config.toml
num_hidden_layers = 13
hidden_size = 256
n_experts = 32
experts_per_token = 2
d_expert = 224
d_shared_expert = 0
hidden_act = "bilinear"
moe_layers = [0, 1, 2, 3, 4, 5, 6, 7, 8, 9, 10, 11, 12]
router_score = "softmax"
normalize_top_k = true
routed_scale = 1.41
balance_loss = 0.00393
balance_bias = false
router_cosine_scale = 10.0
n_groups = 8
groups_per_token = 3
init_std_router = 0.00723
lr_router = 0.000598
num_attention_heads = 6
num_key_value_heads = 2
head_dim = 32
vocab_size = 32000
norm = "rmsnorm"
norm_place = "pre"
norm_eps = 1e-05
positions = "rope"
rope_theta = 10000.0
rope_fraction = 1.0
qk_norm = false
attn_scale = 0.177
tie_word_embeddings = false
parallel_block = false
init = "uniform"
init_std_qkv = 0.0285
init_std_o = 0.00646
init_std_up = 0.0285
init_std_down = 0.00338
optimizer = "adamw"
learning_rate = 0.00169
beta1 = 0.95
beta2 = 0.95
weight_decay = 0.16
lr_head = 0.00924
max_grad_norm = 1.0
warmup_steps = 457
schedule = "wsd"
decay_fraction = 0.684
decay_shape = "linear"
final_lr_fraction = 0.05
batch_tokens = 262144
max_seq_len = 256
doc_mask = false
z_loss = 1e-05
train_tokens = 1906000000
max_steps = 7271
dataset = "wikipedia_en"
Below are experts of layer 8 (counted from 0) of a mixture-of-experts language model. Rows are named router (the router's row for the expert) and show model dimensions 0-255. Each number is 50 + 12 x the weight over its row's rms, rounded and kept within 0 to 99.
After each expert's rows: a language model's description of what the expert responds to. This comes from a sample of Wikipedia text that the model never trained on.

# expert 8
router:59 58 18 27 40 57 46 55 42 53 50 36 50 51 27 57 54 46 61 39 52 19 38 45 46 46 42 67 28 40 61 45 56 40 22 57 51 63 35 29 54 49 49 58 37 47 54 63 42 48 50 55 60 41 49 56 76 60 51 49 41 46 41 37 70 41 37 47 54 42 57 39 73 58 51 45 63 57 62 40 70 65 32 51 72 67 60 34 29 41 54 29 44 46 31 56 27 43 51 56 36 61 44 57 51 66 47 34 56 61 39 58 47 46 35 44 48 38 46 58 31 55 24 49 27 49 59 63 35 26 60 54 65 42 62 42 47 53 41 49 47 52 34 59 28 41 64 48 54 34 60 75 50 55 39 57 31 50 27 56 62 43 45 48 43 59 36 83 64 51 45 54 57 67 33 48 58 36 54 42 39 62 40 39 43 75 42 56 65 58 68 48 38 60 22 54 56 49 66 59 45 51 52 67 53 44 55 35 59 48 42 50 48 66 51 68 54 65 60 45 52 50 65 32 29 56 45 42 62 51 60 39 57 45 38 50 35 37 30 44 65 22 36 53 56 72 64 47 57 47 44 49 55 72 53 27
It responds to: Head nouns after an article or possessive naming a person's role or relation, such as member, politician, son, cousin, footballer.

# expert 27
router:59 47 35 51 43 58 45 56 50 39 48 62 43 60 52 59 60 50 50 43 57 55 28 50 44 43 65 47 65 37 59 34 39 43 39 64 74 38 45 52 41 28 44 46 55 58 47 65 52 66 50 55 41 58 56 44 31 45 54 41 62 56 35 37 45 51 48 52 47 48 49 44 79 55 34 52 67 42 57 72 59 44 48 53 62 70 48 39 39 53 39 29 48 49 44 49 73 46 49 37 31 58 35 65 53 60 60 49 41 48 53 45 67 50 63 53 69 57 54 47 51 47 55 61 54 38 45 36 48 36 53 44 50 49 48 54 52 36 45 44 60 36 56 54 49 83 33 63 57 66 61 45 48 47 59 55 56 50 55 52 38 44 48 38 34 45 07 62 66 29 60 49 40 63 48 50 46 49 54 27 41 38 58 76 47 50 44 52 57 78 39 41 53 56 66 47 80 74 60 58 39 58 57 45 46 42 59 70 49 08 53 43 71 39 49 64 52 99 39 48 50 47 47 53 32 56 69 39 47 40 75 53 63 60 47 53 49 51 54 51 54 57 45 35 43 82 58 58 77 46 64 52 53 68 41 50
It responds to: Ordinary common nouns following the, a or his in prose, e.g. century, season, city, history, laps, staff, interview.

# expert 0
router:71 29 39 47 36 59 40 38 47 45 60 68 38 68 48 44 79 59 35 50 41 63 67 42 31 25 49 61 53 49 55 53 54 38 49 41 55 45 61 38 41 54 43 68 47 32 63 40 19 44 55 60 33 38 54 48 56 31 44 58 44 45 54 54 44 58 45 65 50 35 50 46 41 54 33 59 72 46 54 57 32 49 22 49 59 38 46 51 60 67 35 35 65 47 51 46 55 39 45 52 50 46 35 48 35 57 57 46 51 44 45 41 42 34 44 63 62 45 48 50 40 60 67 48 51 46 35 65 38 49 59 60 63 50 60 47 44 57 70 61 56 59 64 69 51 54 97 43 65 54 51 51 71 33 54 50 59 49 64 31 42 37 48 59 37 53 63 57 52 56 66 37 48 53 50 60 66 48 27 55 63 54 49 67 57 54 49 48 54 14 47 60 57 57 54 50 16 52 44 53 60 39 58 55 44 74 34 47 58 32 65 54 42 55 64 70 71 00 49 59 42 46 54 41 69 44 54 53 55 57 52 57 73 49 59 52 47 28 56 47 66 47 47 52 48 54 24 33 52 53 38 38 43 33 43 46
It responds to: Pipe separators between table cells, plus list-item dashes, semicolons and commas in rosters, sports tables, election results and bibliographies, e.g. | GK | ENG.

# expert 15
router:61 42 47 58 72 56 50 64 43 51 68 60 48 37 39 52 50 29 59 55 50 59 42 56 40 49 53 63 57 44 58 41 31 46 46 41 35 73 55 52 63 61 40 70 53 43 45 57 74 41 47 45 68 46 60 45 39 64 40 55 54 44 48 58 43 83 38 40 52 60 39 56 30 39 40 66 42 56 66 42 52 62 47 63 89 61 35 48 27 65 18 61 40 61 55 48 50 68 59 59 55 46 45 41 48 62 55 48 52 52 54 23 54 62 61 45 43 51 58 39 66 45 42 52 44 50 46 53 68 51 53 49 44 45 53 48 38 45 67 42 26 43 44 41 55 37 48 37 34 46 46 68 68 48 35 42 41 50 40 45 48 42 44 60 57 49 36 69 47 39 42 39 62 37 34 37 34 70 50 52 73 52 59 52 40 59 47 53 54 42 49 57 77 54 37 57 49 51 42 48 47 40 56 27 43 07 70 59 79 62 61 46 62 42 49 43 50 31 57 45 52 39 51 47 57 35 55 47 71 36 53 47 55 31 36 43 32 43 69 55 51 70 71 73 45 44 60 22 13 50 60 65 24 42 41 43
It responds to: Sports results text: Championship, Cup, League, won, and "the" before first round or world championships, plus scores and seasons in tables.

# expert 4
router:38 59 55 54 49 45 64 39 53 65 65 56 60 34 44 54 44 62 51 63 67 49 47 75 53 66 60 38 46 57 45 47 59 55 47 38 28 37 51 45 49 49 47 62 37 44 45 62 44 40 20 45 55 46 52 50 19 49 46 57 21 62 56 45 56 62 54 72 42 56 53 50 50 56 32 47 66 48 90 47 39 46 56 53 43 34 53 64 39 40 44 36 47 55 47 22 57 46 37 34 55 45 54 40 49 47 68 65 34 49 55 32 37 41 58 55 53 47 43 47 50 50 60 46 40 38 89 38 72 44 52 27 77 35 57 73 63 59 39 38 46 41 54 55 64 43 51 41 60 43 57 44 38 58 55 60 52 50 27 32 44 55 63 53 59 55 55 34 36 55 39 47 37 60 50 42 67 60 51 47 63 62 60 24 50 55 35 25 44 62 45 27 61 43 39 51 48 56 59 47 62 64 51 42 49 61 52 45 38 45 50 46 68 59 40 57 50 31 45 70 39 42 47 45 74 46 66 48 44 49 35 25 48 51 79 64 71 68 47 44 56 49 77 62 63 65 89 60 61 49 47 64 42 64 50 28
It responds to: Tokens in census prose about population density, age brackets and household percentages, plus line breaks and table rows in place articles.

# expert 14
router:58 57 44 39 41 24 61 52 57 52 41 34 43 56 45 63 62 35 43 64 44 70 67 65 53 25 44 49 48 26 58 59 59 65 65 31 58 53 45 70 62 54 60 41 48 38 64 32 58 48 42 60 48 40 63 50 51 93 41 49 42 33 69 61 47 41 58 57 55 43 36 52 42 45 55 46 37 52 54 45 47 41 69 51 31 38 61 49 68 59 69 58 53 41 72 39 47 73 63 37 50 57 36 63 50 35 48 47 29 42 49 42 43 52 41 56 52 55 43 66 39 54 43 59 34 55 49 26 42 52 53 69 37 60 57 47 43 32 41 57 45 65 44 64 57 30 52 63 70 46 45 44 41 73 58 44 51 50 57 38 43 42 52 32 29 45 63 62 33 59 62 50 60 42 53 60 72 55 61 66 63 44 72 66 82 51 53 45 54 50 72 55 28 56 37 56 41 29 40 42 43 42 48 60 39 41 51 54 63 66 62 52 51 65 45 38 54 25 56 61 37 56 39 35 39 46 45 69 60 71 35 45 40 51 86 37 55 55 42 72 37 57 50 35 40 50 59 69 42 42 15 47 41 55 55 55
It responds to: Colons after infobox field labels, line breaks and table bars, plus mid-word pieces of surnames, such as Mont-f-aucon, Jr, Pent-land.

# expert 21
router:60 40 56 40 39 51 43 39 53 49 33 51 29 68 38 30 70 53 49 48 43 51 71 18 44 57 76 70 60 60 45 64 56 28 68 49 53 51 41 22 39 63 60 64 32 48 58 26 60 52 58 80 29 66 44 62 63 61 62 65 52 45 62 46 53 41 41 67 54 40 51 40 41 25 37 54 41 49 42 68 47 50 42 47 45 58 45 49 64 60 28 21 56 81 59 61 51 49 38 68 29 56 53 70 52 43 67 36 78 53 35 66 32 67 57 46 56 28 58 48 45 45 63 33 43 46 57 62 22 43 44 47 40 45 63 63 53 53 57 72 43 56 76 42 60 29 47 49 49 40 45 37 47 48 62 38 53 50 58 38 53 58 40 65 61 35 69 31 44 32 52 50 50 74 45 55 50 49 67 28 37 42 42 51 37 42 68 41 62 58 42 48 58 48 56 64 33 54 55 55 72 50 42 55 39 57 50 61 62 32 58 64 53 40 42 47 52 58 41 37 67 34 48 54 53 52 45 51 37 59 55 76 43 59 58 61 61 58 41 61 44 54 49 55 67 64 51 34 41 59 58 61 53 57 55 51
It responds to: First token after headings or line breaks (The, In), first names of musicians or athletes, and first genus or species name pieces in biology entries.

# expert 22
router:39 79 61 34 59 63 57 60 58 45 42 33 39 27 59 52 45 42 41 61 48 36 41 53 43 45 39 60 63 52 50 50 43 46 60 51 43 64 35 60 38 71 48 59 71 43 37 47 82 48 66 32 40 68 58 42 48 49 58 42 65 90 35 38 28 40 43 69 44 45 42 48 52 52 49 61 58 50 34 38 52 33 49 68 47 49 47 38 38 44 41 45 63 49 34 54 43 27 75 47 40 59 68 49 49 43 30 72 50 45 70 62 36 40 51 64 32 46 48 47 44 50 34 74 52 48 58 59 47 65 45 51 33 51 71 73 57 44 29 68 57 48 28 41 61 48 77 56 41 36 51 43 58 51 45 53 41 50 55 56 57 36 58 42 48 49 50 68 60 39 51 53 42 56 54 63 34 69 52 57 51 53 49 63 52 59 65 60 46 40 37 51 51 66 42 56 24 37 26 31 49 60 53 44 66 56 54 37 60 46 17 53 52 64 27 65 41 21 39 50 43 54 58 46 59 42 37 60 66 55 57 66 44 51 28 51 50 51 79 58 38 69 28 64 35 49 36 47 36 39 45 36 35 52 54 59
It responds to: Pipes and semicolons separating entries in results tables and season lists, score ranges like 3–1, and non-Latin bytes.

# expert 31
router:77 73 56 59 58 57 57 39 61 56 75 45 53 54 62 62 51 48 67 70 39 66 51 40 57 52 46 56 49 46 61 63 68 48 64 45 43 57 58 61 51 47 53 39 58 31 44 53 34 59 49 41 60 40 69 49 52 13 53 40 48 59 53 57 55 49 48 68 39 33 54 53 59 75 63 44 55 41 38 37 78 54 49 29 49 58 55 50 45 50 57 52 51 32 43 57 64 39 65 64 53 41 58 65 52 64 37 55 53 45 71 33 49 33 53 72 49 61 53 49 54 48 37 64 59 58 36 31 43 83 62 66 51 54 56 34 57 60 37 43 42 35 65 60 48 59 51 48 78 20 36 39 34 38 53 53 51 50 48 55 71 38 55 69 55 29 24 53 64 45 57 43 50 24 54 60 51 55 48 48 43 42 57 47 57 41 29 73 41 64 61 50 50 53 48 57 90 42 52 47 62 44 31 48 54 63 59 54 42 38 43 52 41 34 61 36 41 61 60 45 50 45 53 51 53 50 26 57 64 58 42 52 38 50 40 44 52 43 72 60 37 38 71 44 61 55 42 39 47 53 05 69 65 28 46 53
It responds to: Forms of be, plus and, as, not, than, commas, and adverb endings such as -ly and -less in prose.

# expert 25
router:46 49 40 52 41 53 59 46 43 38 38 46 46 52 48 47 66 50 65 53 54 42 40 53 42 44 46 60 61 30 44 62 22 51 35 51 55 46 38 45 49 54 64 58 42 59 53 51 67 61 63 33 50 49 78 33 47 44 42 47 58 48 59 51 33 50 43 57 55 45 30 58 50 56 54 63 49 50 39 57 65 50 31 50 68 34 30 56 61 74 43 58 69 52 44 36 51 43 52 24 35 49 47 47 49 66 45 47 31 64 40 47 67 41 39 74 57 52 58 37 52 66 45 40 41 45 54 45 57 75 31 43 54 53 39 49 31 55 52 47 43 47 41 42 69 47 51 50 52 54 44 45 70 47 76 80 55 49 34 34 33 46 54 26 59 56 66 61 68 36 34 58 60 58 45 42 33 48 58 33 56 68 48 45 35 56 36 35 26 31 61 64 72 41 39 43 28 61 36 48 66 70 30 29 60 35 66 33 59 74 54 48 57 61 52 59 39 31 43 59 46 52 65 22 26 44 54 65 44 62 45 61 53 46 45 75 55 45 49 45 43 59 33 96 60 69 45 38 40 40 44 40 35 41 40 53
It responds to: Country and league codes like USA, NFL, RUS, ESPN, TV networks, and team or place names in sports schedules.

# expert 1
router:44 63 35 63 48 54 51 62 41 34 30 37 43 56 47 51 44 54 55 29 33 49 72 60 41 47 44 64 34 65 69 61 60 29 51 36 51 68 39 47 58 53 53 46 46 52 40 68 67 41 56 65 56 37 38 25 49 57 46 53 53 41 29 47 49 45 47 48 47 49 39 64 57 47 55 44 53 51 40 56 39 69 65 42 48 61 35 24 56 41 61 47 51 50 40 42 46 66 45 58 57 54 63 38 51 53 43 47 50 62 68 23 50 68 35 52 80 32 66 54 63 41 46 32 40 60 51 46 61 67 41 54 54 42 57 30 69 50 43 54 51 44 31 24 30 51 39 30 35 45 56 41 37 22 37 49 57 50 39 46 30 72 66 54 45 33 69 38 66 53 56 69 45 57 53 70 37 44 67 42 18 47 66 31 48 52 30 32 56 37 67 59 36 24 44 55 14 53 43 44 54 48 57 51 57 59 32 38 48 47 50 49 51 61 36 46 44 29 52 57 33 73 57 29 52 42 52 37 54 25 38 58 64 51 45 60 67 47 51 47 47 35 56 42 55 47 73 56 41 55 54 35 52 35 72 58
It responds to: The word by after passives, plus according, label and ISBN, and small numbers in credits, tour records and track listings.

# expert 16
router:35 77 65 49 66 53 52 51 44 48 66 76 41 37 71 53 54 27 63 30 44 48 45 45 48 50 55 39 63 57 44 45 67 46 55 50 48 50 57 44 38 50 43 34 59 59 55 52 41 46 67 53 43 49 49 36 43 51 61 62 36 63 60 44 48 64 38 57 43 78 29 45 60 69 62 54 40 56 39 43 57 29 41 36 48 60 50 49 58 50 44 45 68 68 46 43 11 58 64 60 43 42 59 41 49 36 46 65 47 37 39 47 28 28 50 51 33 31 51 46 48 50 50 39 48 59 47 56 64 66 67 52 62 58 43 59 38 60 92 60 40 48 52 43 58 46 49 57 51 45 46 48 17 56 57 67 70 50 47 37 27 62 38 53 38 56 56 45 55 51 66 48 50 29 43 47 56 49 43 47 69 55 45 37 47 51 62 34 38 47 46 51 19 49 60 43 00 46 43 54 38 51 48 51 74 61 52 45 31 39 46 50 49 51 65 50 41 53 60 43 60 36 41 58 55 42 50 45 24 59 62 52 76 55 67 39 58 76 58 35 50 45 55 54 53 48 51 53 55 47 39 44 59 31 38 45
It responds to: Opening parentheses after numbers or names, leading digits of figures and coordinates, plus Thai script bytes and LaTeX super/subscripts.

# expert 7
router:49 38 46 37 55 49 50 43 39 69 58 45 51 86 49 55 47 72 33 42 44 48 39 44 68 59 15 45 60 53 38 43 39 29 40 51 54 54 51 58 41 39 35 48 69 54 31 40 41 63 51 41 42 56 45 47 32 64 60 64 69 31 56 37 50 33 54 43 52 58 55 85 42 67 80 21 40 37 56 42 66 58 45 44 36 70 59 53 56 31 64 54 49 51 38 72 27 74 38 35 35 59 64 51 49 45 52 47 32 57 65 34 57 37 55 41 41 56 36 57 64 56 56 42 56 62 24 47 56 59 44 57 56 17 54 63 55 38 56 67 47 52 42 41 60 37 56 64 46 59 60 47 31 26 42 37 51 50 50 53 54 66 56 45 29 56 48 41 34 51 56 73 43 45 72 60 48 70 58 53 51 43 55 44 54 72 60 53 57 50 23 52 60 50 41 53 44 39 57 55 49 40 57 48 56 63 56 67 64 74 45 67 35 58 44 61 58 38 49 39 59 41 47 64 51 53 33 56 52 57 41 45 59 48 28 69 43 46 51 74 56 49 45 42 41 71 71 80 49 51 60 63 57 50 50 48
It responds to: Mid-word syllable pieces such as po and ro, short abbreviations like c., etc. and Ref, and line breaks ending paragraphs.

# expert 29
router:47 49 51 65 22 59 26 47 46 60 46 68 76 75 51 35 67 34 41 36 56 58 54 55 56 35 69 57 43 50 39 45 47 75 37 62 57 64 71 44 69 35 54 35 62 46 56 64 48 63 53 41 55 44 24 58 47 47 37 55 48 74 54 50 53 50 69 56 47 36 53 41 61 45 36 51 50 49 69 54 36 60 42 42 51 40 47 57 67 31 37 61 54 61 43 50 55 51 48 27 65 32 29 56 53 55 55 53 44 58 56 70 43 47 50 47 42 41 41 61 46 40 57 53 52 41 34 51 53 27 48 48 47 43 27 26 34 50 47 52 58 55 46 23 41 42 50 48 58 65 49 53 47 62 38 39 60 50 54 32 43 53 49 41 58 58 39 69 63 38 51 39 60 64 36 53 69 34 46 23 26 46 48 46 46 47 60 52 52 55 46 50 58 61 84 46 71 44 69 69 45 65 58 54 31 39 54 68 61 54 64 53 39 60 51 51 45 99 38 69 53 64 44 50 45 47 54 33 25 64 67 56 48 40 50 48 41 35 42 48 53 50 44 53 70 68 52 34 80 50 52 38 50 74 55 53
It responds to: Noun-forming suffixes and abstract or plural nouns, such as -ation, -ism, -ity, -ification, costs, comments.

# expert 13
router:48 30 39 41 50 32 74 50 41 83 51 47 72 50 63 53 67 54 72 72 46 71 56 23 51 57 26 50 32 60 42 37 46 63 32 27 52 37 47 33 46 66 61 39 52 55 48 45 70 33 42 36 60 36 44 55 72 40 67 39 45 50 71 67 75 43 42 34 53 37 66 46 39 66 49 56 29 56 43 60 48 33 33 55 55 71 44 43 44 38 50 58 41 49 44 25 53 57 67 22 41 50 64 45 47 35 46 34 50 50 43 40 62 43 63 53 30 49 50 55 51 63 50 55 67 42 49 50 47 41 48 48 46 36 39 39 48 63 50 56 57 84 38 44 63 41 57 55 49 37 55 49 49 55 38 48 47 50 44 49 42 58 50 76 44 70 52 57 51 53 49 67 44 37 43 78 47 49 40 58 36 38 49 25 83 56 46 63 37 49 46 51 41 59 69 55 55 55 36 47 46 28 42 49 44 58 27 50 39 45 47 61 61 58 42 68 54 30 38 69 60 73 39 58 42 50 28 40 55 44 40 28 43 37 39 60 61 50 54 39 53 42 41 60 41 62 34 49 43 68 57 44 30 51 44 65
It responds to: The words before, until, when, from and where, plus inner letter pieces of names and words like Folkestone, Guaranteed.

# expert 18
router:45 47 56 61 40 44 29 50 37 42 45 47 58 44 50 43 50 50 28 42 53 57 44 49 45 43 83 49 71 37 44 56 61 50 57 62 66 46 44 32 46 40 63 34 65 22 67 44 45 41 54 60 47 53 55 50 69 20 48 36 41 47 38 54 77 59 48 43 76 24 06 48 24 59 42 55 54 58 28 48 49 22 51 63 35 38 45 47 45 42 49 66 49 51 41 58 50 17 53 45 52 52 45 37 52 35 42 47 61 40 35 62 59 60 31 51 63 54 69 37 45 55 72 32 49 49 48 51 39 51 36 51 48 46 54 30 52 42 55 67 55 32 63 55 55 42 33 38 43 48 55 38 60 58 64 34 62 50 61 67 45 33 46 37 60 36 36 33 40 51 27 65 39 73 37 44 58 64 39 40 32 68 33 43 56 41 46 66 34 69 64 58 53 58 54 49 70 56 48 42 53 32 41 61 38 39 38 64 49 49 64 27 47 50 51 34 43 69 40 62 56 51 54 43 53 51 44 45 32 51 53 50 46 52 38 55 41 51 52 45 58 48 47 30 50 38 37 55 63 25 51 54 56 12 40 55
It responds to: Surnames and place names often ending with a comma, e.g. Smith, Creek, Langley, 2020,, also subject pronouns and names opening clauses in narrative.

# expert 5
router:19 45 58 48 22 70 59 58 66 47 70 43 62 54 68 45 39 47 56 54 45 49 67 60 34 49 48 72 62 45 59 47 45 67 47 26 37 60 28 57 12 67 49 39 79 38 52 50 36 42 52 51 48 36 39 28 39 35 56 34 42 48 57 69 51 61 48 62 50 47 30 41 56 60 70 44 53 48 35 40 66 39 43 32 42 61 57 63 54 54 54 63 49 40 49 39 39 45 17 52 41 51 35 47 49 45 34 38 36 48 32 43 47 74 42 47 53 48 71 65 45 69 37 61 51 68 44 43 61 47 42 46 36 80 41 55 48 62 49 50 45 49 41 54 43 50 68 44 49 36 41 41 56 42 42 44 43 50 38 35 43 27 33 46 54 43 52 72 40 58 70 53 49 47 55 49 42 54 37 68 30 50 41 61 74 24 77 65 47 61 69 71 61 39 56 53 77 42 59 51 67 42 56 53 41 64 52 47 31 53 44 52 50 52 53 61 58 58 50 54 61 63 51 37 46 44 56 54 63 62 40 51 59 31 41 45 36 52 59 52 46 61 63 61 37 49 30 67 50 48 13 62 53 51 51 46
It responds to: Subject pronouns and auxiliaries starting a new clause, often after a comma or relative, such as he, it, has, plus joining "and".

# expert 3
router:43 73 48 54 44 55 61 57 45 53 49 55 63 23 41 43 64 49 34 71 67 49 55 34 63 44 68 52 46 55 47 46 50 82 49 55 39 33 55 43 43 65 74 46 53 47 59 38 49 42 53 44 45 52 44 59 64 50 51 49 40 37 50 51 56 53 44 39 57 53 50 27 65 70 49 49 81 83 44 45 55 45 48 49 46 27 61 31 52 64 35 60 60 62 50 68 56 27 63 54 59 31 69 51 47 49 51 62 59 49 39 58 34 60 57 40 68 72 61 39 63 65 47 44 36 66 56 43 30 51 44 55 35 76 53 61 51 57 42 40 65 37 41 75 40 62 51 35 41 51 54 52 46 64 52 48 54 51 54 67 47 58 46 54 48 67 58 33 41 72 37 53 48 59 18 57 63 44 47 55 85 68 28 47 33 37 43 51 30 35 56 60 47 36 45 63 58 75 33 51 72 73 45 38 47 31 53 39 47 46 37 64 54 58 49 42 37 39 64 57 26 27 56 53 61 61 74 54 46 49 37 45 32 53 65 40 47 54 50 40 69 36 39 58 45 37 47 64 45 62 45 35 55 62 37 41
It responds to: Word pieces inside or ending foreign personal and place names, e.g. Kea-ton, Ka-var, yok ka-tha, Mongra-in, plus some "the" before directions.

# expert 24
router:61 57 55 50 59 34 63 44 50 40 50 41 40 59 58 60 34 60 39 42 51 40 57 52 53 45 55 53 28 27 57 40 55 54 51 45 14 31 50 63 36 62 54 43 51 45 66 57 53 51 57 33 62 36 53 69 41 71 39 44 58 82 46 49 47 56 63 58 37 87 53 48 49 41 41 53 71 52 45 25 58 46 47 43 65 35 49 71 61 45 68 40 58 38 39 49 58 38 19 33 41 40 67 53 49 43 61 43 33 55 67 46 58 65 54 28 22 60 39 57 59 55 65 66 53 36 41 50 71 58 51 51 58 44 54 33 47 63 60 43 61 49 50 43 57 39 70 41 31 47 49 44 51 60 52 61 36 50 53 57 45 69 61 58 55 46 39 39 55 51 52 51 56 55 34 37 31 36 47 50 56 39 39 64 49 57 51 52 39 37 53 42 47 41 61 58 60 49 57 35 60 48 64 43 70 49 21 38 29 27 38 51 39 49 62 57 23 43 40 35 53 48 47 52 36 61 61 23 66 41 68 43 71 23 61 36 48 32 54 47 32 71 31 61 40 56 55 78 45 48 56 51 35 75 53 42
It responds to: Header words and separators in table header rows and infobox field names, e.g. Country | Date, Location, Total, Born, Succeeded by.

# expert 23
router:30 59 64 52 60 55 36 51 55 35 42 39 66 44 52 48 75 67 49 57 60 36 82 59 48 56 51 32 55 49 54 44 53 54 56 56 58 51 41 68 35 42 41 45 46 57 48 56 29 47 59 54 56 59 46 48 34 45 57 61 55 42 62 19 35 46 61 42 49 64 41 43 47 41 54 53 61 55 56 44 54 70 52 64 37 56 59 75 45 38 52 64 43 53 58 66 61 54 42 31 70 73 34 49 52 53 56 56 42 36 78 64 49 38 55 54 24 63 38 34 59 48 46 38 54 32 83 18 58 48 72 51 49 50 11 60 22 38 58 50 67 58 50 59 60 80 70 53 42 44 52 25 56 59 63 37 53 50 46 63 55 66 40 43 35 58 46 62 55 41 64 35 37 33 53 57 55 69 52 35 36 53 27 35 45 60 55 45 59 51 46 37 35 48 34 42 39 54 64 59 68 50 46 41 32 53 28 52 48 49 38 72 59 59 61 46 52 30 52 49 39 64 37 67 37 55 55 57 54 40 38 61 73 49 66 62 50 38 63 33 42 51 39 60 54 58 56 63 57 67 53 52 57 31 37 59
It responds to: Sentence-final periods, section heading == marks, table bars, and decimals or units in coordinates and measurements, such as ==, )., km.

# expert 19
router:30 43 33 57 50 42 47 56 54 20 64 42 31 44 41 41 27 61 67 59 69 49 51 45 51 29 49 71 50 42 46 44 30 51 23 38 40 63 48 54 53 31 52 57 42 55 47 61 57 56 26 45 49 60 64 53 58 90 43 39 67 46 61 35 35 71 40 44 51 59 41 51 79 40 42 49 42 43 60 55 25 61 40 48 63 41 67 39 55 61 60 51 39 41 57 45 44 34 61 41 50 64 70 53 52 67 76 54 53 45 52 51 66 43 54 64 70 62 43 49 46 51 50 43 46 29 52 48 80 62 63 42 60 61 32 55 50 44 59 52 49 53 52 70 49 50 79 54 37 53 46 67 46 44 63 39 42 50 38 50 65 32 46 49 52 63 52 34 68 55 71 36 59 39 53 58 25 50 62 48 43 46 59 53 60 43 47 50 32 39 74 42 59 39 40 60 50 52 74 48 55 26 46 52 45 63 65 41 30 74 34 68 59 41 62 42 73 35 53 32 46 54 57 45 54 46 48 39 48 51 48 43 76 59 43 51 45 55 54 52 32 40 49 62 59 53 65 61 29 57 36 54 32 46 79 67
It responds to: Pipes, zeros and small numbers in sports stat tables, periods after track numbers, and position codes like FW, MF, DF.

# expert 20
router:57 25 65 58 75 42 44 45 59 64 63 58 54 56 54 51 49 52 62 43 32 61 65 67 76 66 52 59 57 57 56 64 43 39 42 66 50 54 54 46 42 34 50 50 51 72 62 35 34 32 56 37 38 56 44 42 19 42 52 36 51 66 57 42 62 51 60 49 33 65 72 41 54 48 47 47 49 25 30 57 43 48 44 53 45 39 56 65 58 38 39 57 52 45 35 69 66 67 52 61 57 56 63 45 50 43 49 41 49 37 46 28 43 57 70 34 65 74 62 53 62 54 32 60 60 61 38 46 70 47 60 48 47 44 41 42 58 28 41 49 48 46 62 31 41 69 30 23 62 46 47 49 63 48 53 47 54 50 51 72 39 38 47 69 54 18 79 28 52 38 64 49 57 33 53 40 64 63 58 60 58 57 65 29 59 50 41 54 65 58 46 66 43 30 58 37 86 54 47 43 51 65 61 40 55 54 41 30 47 24 56 55 43 49 64 41 51 35 42 67 28 44 42 74 37 52 54 44 62 44 38 52 45 60 55 38 43 56 62 41 56 76 71 46 54 39 39 33 48 49 54 62 43 61 50 44
It responds to: Prepositions, infinitive to and modals linking clauses in technical or descriptive prose, such as to improve, without, with, must, using.

# expert 10
router:62 50 65 13 43 41 60 48 49 56 44 27 37 70 50 64 57 65 67 56 52 51 56 65 52 65 36 39 38 47 62 54 32 29 67 63 38 52 60 69 50 70 43 65 51 53 57 70 43 56 42 59 62 55 54 40 63 43 41 60 73 55 46 36 53 50 35 58 35 68 45 45 58 35 45 42 47 52 66 65 55 53 63 76 49 64 38 54 53 47 82 41 68 46 58 41 55 67 51 48 44 34 24 50 50 53 32 72 48 46 37 63 72 47 30 73 60 28 29 48 61 46 23 50 66 47 66 49 35 59 42 43 69 31 49 50 51 19 60 51 55 59 48 29 67 57 63 50 46 46 56 57 38 59 35 53 63 50 43 55 45 41 65 65 29 49 57 62 59 34 50 30 43 43 69 44 41 36 58 69 65 58 46 51 43 48 38 65 69 43 56 51 42 28 34 44 48 49 42 54 33 52 41 46 61 50 73 45 65 46 44 39 58 35 66 42 49 28 23 48 41 44 45 64 45 59 45 39 36 53 35 51 40 46 61 55 62 60 51 48 54 60 60 70 45 56 51 46 35 66 74 33 48 53 59 57
It responds to: The closing equals sign after article titles, line breaks, and adjectives like early, late, high, due, based, South.

# expert 2
router:43 49 45 44 25 53 43 36 62 46 39 45 19 48 49 59 25 39 46 28 41 30 43 39 44 54 46 25 36 62 48 57 35 44 71 51 55 47 61 35 62 41 44 44 26 44 39 49 56 56 51 61 58 54 65 59 49 29 45 55 49 36 33 66 46 47 68 37 67 33 72 55 39 58 43 40 40 50 46 55 35 35 76 28 53 40 48 31 56 56 68 47 52 52 67 51 68 43 44 57 41 42 42 59 54 72 41 74 68 57 44 71 65 39 39 31 60 57 54 26 47 51 55 56 47 52 49 65 55 55 40 55 36 64 64 33 39 51 62 49 57 63 37 48 44 57 41 66 60 44 39 57 51 49 58 71 47 50 50 63 46 58 66 36 81 64 58 50 61 55 53 38 42 69 60 39 46 16 36 32 58 59 46 64 41 38 51 19 60 47 67 48 31 74 52 57 42 52 44 35 52 57 45 52 54 63 39 63 48 55 56 38 49 31 46 63 53 85 41 41 58 41 35 41 47 41 39 47 48 32 65 44 44 67 45 55 55 33 45 34 37 39 38 20 42 40 39 41 40 39 58 58 57 64 62 47
It responds to: Capitalized words and first pieces inside names of institutions, people, titles and places, such as House, Air, Academy, Queen, Quartermaine.

# expert 17
router:48 53 52 44 46 67 52 47 54 43 53 38 83 32 55 41 10 87 62 50 48 32 37 35 57 47 48 62 48 56 56 41 35 55 47 51 54 56 49 60 63 32 55 58 42 61 62 62 32 36 55 45 61 67 49 73 36 53 47 36 71 42 42 56 61 46 49 51 53 50 51 73 55 37 38 62 45 48 71 58 53 56 32 63 36 59 51 52 55 66 51 61 43 36 66 58 43 59 51 56 60 29 47 63 47 45 35 53 62 38 37 70 35 43 50 63 43 50 37 52 46 63 41 43 64 60 57 33 38 34 33 40 57 57 52 54 53 42 53 31 43 45 48 63 55 57 68 45 37 50 47 59 48 33 57 51 32 50 59 38 58 54 57 28 37 46 48 55 26 64 54 61 59 54 53 48 49 53 72 54 31 44 35 54 49 67 17 70 28 30 29 39 74 56 75 47 43 49 41 41 52 61 42 52 57 42 48 47 41 49 63 47 55 37 52 46 70 29 69 40 54 61 66 19 48 39 47 50 83 63 49 59 40 47 40 35 69 54 36 76 54 36 64 57 43 44 32 56 53 52 50 59 54 47 80 57
It responds to: Short vowel-ending letter pieces inside foreign or unusual names and words, and table filler, such as Jo-na-s, Will-i-mantic, Do-to.